From a checkpoint of a small mixture-of-experts model trained on Wikipedia.
Training: a variant of SOAP for the experts, 246M tokens.
Below are experts of layer 5 (counted from 0) of a mixture-of-experts language model. Rows are named router (the router's row for the expert), gate (a neuron's input weights, with its number), up (a neuron's input weights, with its number) and show model dimensions 0-127. Each number is 500 + 40 x the weight over its row's rms, rounded and kept within 0 to 999. Numbers have three digits each.
Before each expert's rows: "mostly gets" lists some tokens that are sent to it at least half of the time. This comes from a sample of Wikipedia text that the model never trained on.

# expert 21
mostly gets: " c", " cre", "-c", " C", " can", " occ"
router:449515477501473532468528442538488517488542534457512541536525500496466421472496468470457535454490433471478451451482520532508459511444480468533532472510474487528522442467492511532488477520534559438544463439492463479477495503466469465421581474527485441547469529509430448565470460442529559455532567468555472451477565493587479496483451455598457419509468496535530541483504405490556453454518
gate0:484472496518567526508527512541458451485489545522516455489480535545472524532450445488651486444571567540533434528453531551512493514477525479534538546547438533432464454501559466463459434572473512462526447501576473481487518465505520502383475480481474483482476560511471492469493486479555474556558427477502583469481487506509475511474558487464537499481513523450448530518442555528500462509495
up0:509481502484502497475511466556478472492495584526511419508477513522515510541472419567568480426523505575560412541430547542530465524471521486498498466511479550455485480475487454480449441553409479507533462505578465494500477470521486438389452480554483446479505531523482455507470498521631481533530447464508553474500493502502443515496555503462505478433513561504479561520482555476511459487522
gate1:555524559489501466536525474533541491464454503547586446481512441468541539480419484478429542551521515441500445503465488544561531585506511507553579486495450497475469542478546594504488497483519534455468500511479484498486531431481487442503460524549516570481456514430538519472461421506414497601507518541498485465542474562540497584544473524463488472547468523511565488488539495531453481538531
up1:504569525522514459507520487510518492438457523529545432480467453465506523453435473532391546557516469481488452509441470560522536537527518553572571446513482490486457575516547571535491496487530521444452468475478502479460502407470487444500430533574488568462448477465503471481460404507409520516462541490497478474532541535481482543543492511433498496556475479513572495474499480552505540546494
gate2:553460489447515551585449411461448500487543515497522522562485521470413525459485459471522456540512577451438513532507567522518540474548476472493608476556521477477530494502437500561494530568414528590498487502485521467529503471515545517514472521494474521459493538522503489517462498410469475499507496582477478483453501414549512496481491494508475464486525477446534617521428529545498485489522
up2:476506472512530475432536615519522515465481502491472475457522491513565488526525473484506504514484436523531491485456433481524463597441505518462530509535414518485513536479557499437629469495530422413512545527436508481524489521454493457509513488511500442522473518518512494532496531570499501508485442470548526534564554577497496517578530554533519571505476519545406439518519491481556451452504
gate3:469544526486512564464528462570556487514506474490501488502508484488472464489517457486480529582492439543551471449501459569499525426476509512536596533461473502524539423556432470484532467499497499524476544414502498491538520536478544508442580525535482533519470536514529515523497544549507498504576457473492447474487518516489518475476508391446488589574517462600489436475455512436529429444479
up3:518452486512505425492471502411431476482554497510499537511458522476473521529517495450538524490475524420481591511512456419443476539569534464428458510517480450530472560466587539464441532516511479489523469494479493552501478481464495540562465489457479466472548491461535514537435430482463501510440519525486494549501525535476494525537488617531536428441464536460480495514533499594480593523533
gate4:488523499486572533460490508463509518507435448487526497497524507472522485515430496470480490557483550529549446423444489479407560524472468486444523599495483454546569413578479507464488533501491473527534442581475527499491552496495510485473452425480437503454471400483512498459471558485510515497563517517533495576484567531558501547500482564518512528445461490514535424477565463512442470523486
up4:542495482487462531524505484555528459478496517514510500544443476542520504483535518546504547466607427468475554512544481499625457456558463530576485433509530505458429588402495497477492460505501524461507486383489486464542445497534488493525509558525541533577528535556477458539517478507481530476500475528465490434514463472449514531473591480476474528529548543520505550495504490535503579539506
gate5:492495481461474492538559501558451435477469506573536510540515523474557489535507490450495484464412515518492472535508515544529460395539443483489474481512535530511456470497492509585486481480532467460560494536494522466545506465437517526437453449456432526567519476623451559462563488496510522556454486484489511566533483508474531527527577505526554476467447546480552485512543487418490516587557
up5:507482497466534472555567487547469451523535565515508484538485477493512462540516504384486580469396505500502494508542561498489446428473444523529467496459539480525472482471471556595445489512555488497524495508485531479493542421433516556450459483446421487505511497546422517486545478489529520534510503444469460544467542516464533563529598516532556505523439505452568512495528452455510528536538
gate6:469484494493421453524542532514513543489481490484496502524425492462543452512555493580471523449495522492487535452465479423576569545560395535531504547433551527434571536484554499436421481484431479490476473512574483446505519512490489476502484485412500490509498514487536495489445507477526517480456508471536481483435468530480502506532507526499409519446509504438584556469451406500536523531540
up6:567530510405549453461478518517518446554538466504492481545533468502499473523475453482530496565456445498503417533486494584425463487402544462488475468516450481535424474446532501506574557542586513467561572509427497517530492531531479439494506532554513542502459462496460468497496541494475503461504521494511496558575536501522488478441463519500588505488470506533426468539574547450489468501481
gate7:494524505516459601514502496550520472508499489481441513480500513551513492559524472488515564575525559525481444496524531586594478512562546491449467490496464454513541434515506531475506529439564498489444491460580522499433482478549473494506560444454473564505463440489483457500463596482455482537455458504529499515459529459521463486431527488543476574497531488541446503485492411463408541457463
up7:455476501561487532482499457553529546544500467472505475551542525591496569490446505551505559537442499437573451421507550498525557561580523407478463498442522456518505501524561483485555483503486481460510492529465498482514453435437419501529615457500532450486517521491541500487461535449491505508456433486502503487454493469499535544465560432486537532486472413466517497550514529488434499497513
gate8:488423498408473489534460483468472463527487528514445465499469558459527503510436537547494542510537503519511510540568444546433477529477469497500442530535509474499528444593534548501463509489534500463539559485423534504600482491432525564398492433468434495501531546505516444482442563488514548533523521500434481457514476508526450442505512531529484471516536538542505557432541472419457494539519
up8:536451569532469535528429486519431522483491538497422426468485525452555493508544496503529493585521521489496585504484522516491462522421469482508541483468483485475505472500492525476455498467513585461552487488491554481516492530526517490431408499487483479509562484493568508521489584518492529571460503503462475457463455465539399560476547477561435519517539584554525526495504480508539488619540
gate9:518504504575466500602584490503514502546526548497566541506482457494510520556503461468478519481443509498552478511462512579553518551449474547470488512510462459482498562459437485538517529501460484515521455508544475516522541520446466514566476403535436474511458477525465513411562538550479491530435510468461578510552501504529422536453459556434525514508467517509549549455538402512554494467492
up9:557500528460540490470420472480517477505530458480455458505476557479578494472520525462544495545498514478491509546512489478455515508523547441508533463533532503547516454542590487469445463506487512505522487485513544489527473509529574499452549641406478523484520481441494471493511501458451576506526483464557459466405461482520565469547510481564496485449532485449411506569463586463542495539537
gate10:508538487495459455516495506487499522466554432470463519498505529516461483575511492463562530597547456534461464501509513533538556539438499439498497476440466455490523461497517544538464465566517457562482522508567490504484483472457521500449492419504539567503487488583523431428465474527474512478498475470457527410496466496526465481519477506539467439515484514546414471575528449567445402456571
up10:525450528520536531487491505506486497565436564509489503544380439477528505467440498544428440466461533469551551443492497441444504462516488601447501442530521526470449473502460449427511501476442531508475464501465525483538496506521475471550493603523492447460472456485485566564475505540520502507447468510472467565521489491482543496494504486473515543474518430477559595432514514468540550562483
gate11:500429528537471509529476488594502420496488505517557501529479595528494515482500521516455519453580504517546507515546535576542508554499431463529519491527524548527469387460511500581479514446547466517452541549526478460502470524546506411456477511571467527574484453527462465441492491508511497487529520477466444434528434417459524560473464490488497529509476526547564526503542478508450552470457
up11:531483497485502478514548527466532501518538489510465467458523515499548486495525429460539451585548481429453503493492489454469491501453611534450551567449525438494551541459509510462491572519453511498466508432502528600507497523480510526502461490416462490476522493523552539544472486454436562570480508463540469509561554520562458487471507542429478476450548490514448474563448495533437405474505
gate12:461510545488502544477474498567455493517436524457545443523495541431496515507572514549517547555508470563552518455482514437490510599459470499486462456458506487473441481532516464474533491544442407496501540491492484552521476470462472460474490442492556499513487582486507519478451565569474470412410510530568494532444490464513446550474595528525420519543513531482493498442500447476544486515538
up12:475567494488508504519499518511488507503485504470522439529481468534465463482489525488459481513500509457441497476458529513494481518482556520513515429444443473552455509557483530444446471516564484454513473431475496516512605484572485500460482551496532490456508485502496462501455523440546487438497468532396437588454579570515526564451590455459511558508566473455548509553515542511580416476475
gate13:546499544498432516542498469493500529500501459492502480459394478528477555482496454500527497510549550538493522449548570472496529585466452519466478456517478520548548466512488546571535494450467523458592530538471535615462605496470459481490501430490493509480500576591435489519482597441471520491471488556529473444470507515469485505550491500450505527558540482493504483499474434509445452506475
up13:531515525549456541443486419499541578600519501492510489520368480495533454494479553499529508541553459466489530499544483474534495494541529492488591459558565615532464539436490468498481505496546491515555534464455498535477431498407481480515492473536525527460532494537484478546463464454449553578430490476545498532493466530532495586557565469496449502529519511515502484526490499502510537476488
gate14:525494555408407479442477496487511518487450507474509464513497455441533460441493486453508506600505540550571461517540535456591522529459420471448520516485485478506505528444503512477501502439477498432448541529544511537479517500454514458556508505425573471494556504580437448507551518467466526554510474456521534500487517460461438574473460537511449518432502505531520517468418493566480503477528
up14:511527505512559532494560496455505452493533478442518458436500507602548479523493510461536506409513426460465509449460506502446488488493494499524514503576520556455496463533514563457485531468507478516476484526481474516471545558527513485461466519541495539515514532433502568494375502523592483444477441552511532514455447488531613488555599518513568475517484470453482450541537473523511542488453
gate15:501494449462516554498495471491573537516524533606532482500522524494490561489470543527472522564553490517504395504534555525475494511426494566510461506522496484479445506541524531511442475463441489381531495500542498495501565505416489506448479444459494476470508508547444518458410480461477482478477528424432554478457463528562494526496527531502506531526480547452489549473592504478469409483556
up15:491489490506566479517476456520500504516505545605483501559487523457469584496519570468420506528528406565488503536521448461427548543481491479522520456533515470488495465580500552497441493521498472464497502513495539537493461502405515444479455475481483447471539483594507489480469512461528379487536527502449584472461456517508508536516533510580486437450452531471518524481537535423521450502522
gate16:445479493554495514515503478509478493502568463545510468426447430469499469547527477433476522521475491468487379502538497485567483493494459461478524441435429456504453452584455497522498573467407528574497496550440506490473491472490427460474474453461489472543458469462475450532468557498580499483554531527479478496484490465501552503517433504486512471615440513499513498556505512457483507452450
up16:453484557539478404555491470423547497516412460517464476501516485451532514511464488496493535498420477473462534521531482488496575488609539472502552490459465583526503474515562529430479528512533519497467492427474421441520458467445557470522545484477520445462610486471486472464499526501494487452499516516520470475567432550468425466488489441532492447455494496545462463502459558472495539490476
gate17:566489540443421525522434549498584490475472518498461425543540414392514513481476484459460499506475482535508502487481496484481480473490505524482436461500479483511422447504507503472518540469452476505500522501529473467494500459589469429498448545487420492565511555476476467584520454472505524413463455565540522547482441520455468451458497529520527486470545482509546467489470520440425576563504
up17:504499559442465528552491525475570538540456559517466543522507431478537522451487501487486523529533453500521507535481464524441545470484537522517421546507536500466584526485429479523494493500529516470523617556503494469464497451540584477522475446528454412434538541483536507551508514487499462548506559581557478445495457437456460507545477560491481515447487456547601501534520520470434518480508
gate18:539459501394490508483419521554532506462450536460439489522592539410490461484454493489519502498465511493481542514468455505474523513478516496514499511535572554472612513452434502440462468462417521475494524525453537492500545525473531468534522518454500579486539517570475519524394501542420505488492457524579519470464550431493442518484501501523471551467444455502505501424485517497491503445515
up18:434536524519501508569548485483536465555528470514537487502447483576500496498510537544435483586469469446544397492534529439522443504502505450506511420511439503540367477529570512534507477528567508507538469489482426495507506514523487496520522508573436464482479491416509419502536496444529459469464530469510453544571468598495547458501518513464522498483534528508487517566537494472508498549516
gate19:539563522468476446561471489463537498543497499498460554482566488498512477543486481531475532502541516469432497561492431528539604522536436570476545524540488480461433514497569488526563594485519445490547524475455481503506442510471530538498476555539499525470506427530464449432511427432508542543509443477483435528518414541546485433482536494537493524542514426542463489455558493534469475482490
up19:499466479552532520483515501510461516486487469588499491494435514489528472406448481531507488443407538486514526502532534442504433515483526421523462502480479516497565535508407560426494455502465535478504495507484502588465529498525519476565500456531500478518483619461522549544553566524544472554442580495510563474535536481491489529554451511408509517444450554505484470496437492501544499554510
gate20:422480515505488480467516453492472517559419532367517455486590485516485505466520515539549497425430530508476540507546498518497460493526443454478409508513571502457515512464470531439513464560517496450427533480519500451535482415511537513530575471434517481577515556532501497451498502483471517493547453516525544529465424535518493460526593463479454467523458459506512506517487527486509554565506
up20:514531489491513506538447449537473490518514587500438510450500526463479521480451532565467560487528519405490544525515516556572570537490480482521563473490534521469536461448475608496499520538468449519431503440474505425486587471417546556452516460505490502502542520532502501505495466519510483530456457508451508584464575505530417523479475489503521632453460524504488520495481520554516497464509
gate21:486462511531479508547464445543488456497489565509541482484444432562461495459473500477446516411567429528449449495471477564419481542548497511513523499565506520482417400514485512508421476511494540451484498497507567415565471531493555466411522504537465497567481477474449523516545506540500541466532481550516508511469419485485480525549478552513422485472467471554486524507534490429500489542466
up21:524408452532487496493481542537478507567476504453554561574465498543513451485524440521498526468459537489479465467522527588441507579483501523506445519478493459541520448613500510540471478540473535553481495499493586504564499454493461538458524474441471475515443451475457560517577486504492490519559487455517570474450496470466493538519449557559448450504518495413545506482492430467526435479480
gate22:471417579528472475460462553514521499474563497570509565548424507488481460495502524444516537503473507511381533545480528442526583504454455452444473432515487475497480550509512506554507488472491503519576548493523476560487512576586499466424475440509498573476497537475526483484507425483481542562489500531457517478446445479521558554518448487524502526521567526472473573491448468483495460536500
up22:491595433503530502486508453451468528492485517500452437447503523500473457492451524486476487476445482435528480507490480571468485486451513510516574494430473561473479516450470471482531534569518453509402470505469506433488431555456535504566518569561487456487527483482508489548465576539495430480474541499492481528509571501507452429444513518501547462442526507525417509545526535467577470416556
gate23:493471567488456492494489523497505526516526469479479449411477487457552536482432478472488519539475458540440516521487436477578486458463478486475480536517564486473524502439536580464549549441549520445538531453447482500479574511533492526475590497504517494579551559458511534544455459419509485554466523496490497522542471539509452488520518529518445519476526533517581412534454581499466491589561
up23:482527445455447526472437490569547477480547578604480495543537497520502427492527465500478485481520512453571492467468480515481478503573531521506525477516466514465470504547491479525493540440476493494521477487518522423554391529530458485523478498535452518441518435431508487496484560484503575465481476503490526531446524473503525519477495460469511533524478535563478566409552446439491480401391
gate24:445465509528497387457468492510474502498482519522518491527459444517487438505555509496482512504442492543526476417484519521432505492515519528527560505480457492451451466514550399474501491528512519400457565469591514481471546453481429475503489546494490539466468396545455537503501487550535498558623467475456425523546459534525488457428500511500511454508476477428525543489502519505504466497449
up24:492486471476515506606487568463500430499471515600454438508477541427539570512440490531521623444556494477461524588501479487532505552473490523503530510546502477512555549504462563443510496484517564498460455512454486562539501501442575507531483518516500441560521548491503480521477407514428500456420499539533543471537526498505459452523515507511478548503480459566530493477500559539509503492508
gate25:463491410539482513493509503518454530453501496512464506494424501421500489432468498528559515457534480565470499388508509542449485519514476541481489564450480522520478512496550474500399483591465461534525494520549548486509564542427465519508449516522515538497491414493517509544466434470476540454543526535519429484546513531533441498483493602489488412521539489536475544433519450489470449489550
up25:543528516477537496529471534557532488494457516502503500492567511471540426485477494447504508538513482487466501590456470552563495585497464487522433556481497458562542492476562544400464543514521466481431528577473491464554482540500447390495550503507487515495535507501555462447529520469502503443518404547493446468537451522546473493432485522573489534455514542572486561488573507456505521488483
gate26:516551476466526501510558484453515494455573505433581499571511476513534420523463495578511467579517503511471492442473521499502574531555495486439482558583491539530498454553518555537549435431549563504515535481487490502497528510528491533552460471511516538448505555454449477473438496503549541562420518445532488442483489448541542561505494443454530532556518487438508526559496510502448559531511
up26:432517597478541514459463473478500539564497468500460533481475519459489544476533518423502478509535465479499524505542566452542483549536483503499509477488467511493483560515459531496434588587465514526413448539449469534552465458514472486513507512526505526458506567524539550474496538491474550436513480548453473507540467482598518510565506484452395525450538469527515522552586466517527438464424
gate27:497477489453440431498480533505478451537546539552456464501412485498513498529529565515524585581476452452487485513505509480512494526406496501486528568535464526459502415510442444530557429508476459482484504486525488503563428490487484514563499504474519487534595437441484453459493444502468481522486543514395431575408478498557522534520519494543479479491452467513505481505510491516535428488547
up27:578516554524503538541578438439492570487455470544548490484520513494476434480501519482537482441543520504448465520551483435513543574549404493486520443439526432523517521494464534483513446578537526455505469542392529560427564504502494470490483441482517525476399492464485495543465508521547540459501499461499502481574494511477482516448496470496494507464476536539487523502518600476463513524432
gate28:512494487516442465495498493422487561499547521490423459468524474471536582532531455535501544467519436514478457534537492571477416472438433483499553523482433500481527504501494456567457474528500496500487494514520474450516484465518436514444430527465452519454549489456500478550475549575524506574535554409560510456563485533449491515477545509496504497417437550489520482449474473523547432562441
up28:532470563471503482486498560541463534537462562504501498501487479482561491573550470450476491487504507495559434479506588529481469552461434514548522486489480442485510531501414500509535536458448493523465485540473531506496495496466522385480493477492500476554453527508479487461573602446536464484539514490513516461606539448507531501415567511492493534453530550609530509485537420506553519516543
gate29:507498507499556479518534425458471469530509513483516497461474486517565544408445468386429583552545482497470552481553513559505464510494510508537503482486483516499485551500544529504563478548563554484416472483515469489506450422501537524474483554459463556486466496549485506566510486546512505606536459450547515569441469473500512550506483460516493472458484458459559478493494463514435552598501
up29:494468470514503510479509535504437451466475535462403450514529490508418514513560516556507396480460502537485530553570477413527542527458554476491432557540525450505460505496483443466543445455465448455528491453429574532502527541406469515512507472546549479574461575513539479497525549494503439469507515535487511472555517537470509441483518468455489505512506482471461511500507602523482453447527
gate30:587483556454471514494506473498505422480457566542502531512494468514492375466495483461545538456505497484504465543561497518595513535469437466518483519514482531468524455558469546546485450476498511578507551507477492570433502474512515511510545459476393507499581526462443440497521548490489527516508503529543552459512565524509438576550520434502461543482547500478483529462514482532444581498449
up30:510586486503506461506479538491507543440530440431511532492473512495493595431492470490506520550488478507541581497409512505564507492588549494546426456450614513554512500470475502471514498519472518433515453474452455479489535522565462439583432549511570478514440439476528547505486489491514524546487477512490480542476412493529500469513476528456483457515475511538495516499487553472530464441582
gate31:563469534464522529540512474449510528488538519470487530482532535555548453466579545495482467488474511555519503545465558515416558451356506509494577422481485489522502496526477520484518449540502448510473486475541459545488562548460562473501502553532525530517452536446475470488595487510503548496529496541460457536499520427559539508450484514493475509411496442471470582525464553499480431519532
up31:530505507542452537527451490479470579508512567542519531450496494513498528480526554553454473452523503571520525519460526553432577428387480514501536514517468479508555482549533489553490490568556468509507469493527511529485500482536570506478482520472555582571483519514502503499600476519481466493527551596454412542476449484578507542471448458553485467458506466499515544511434505515452439524491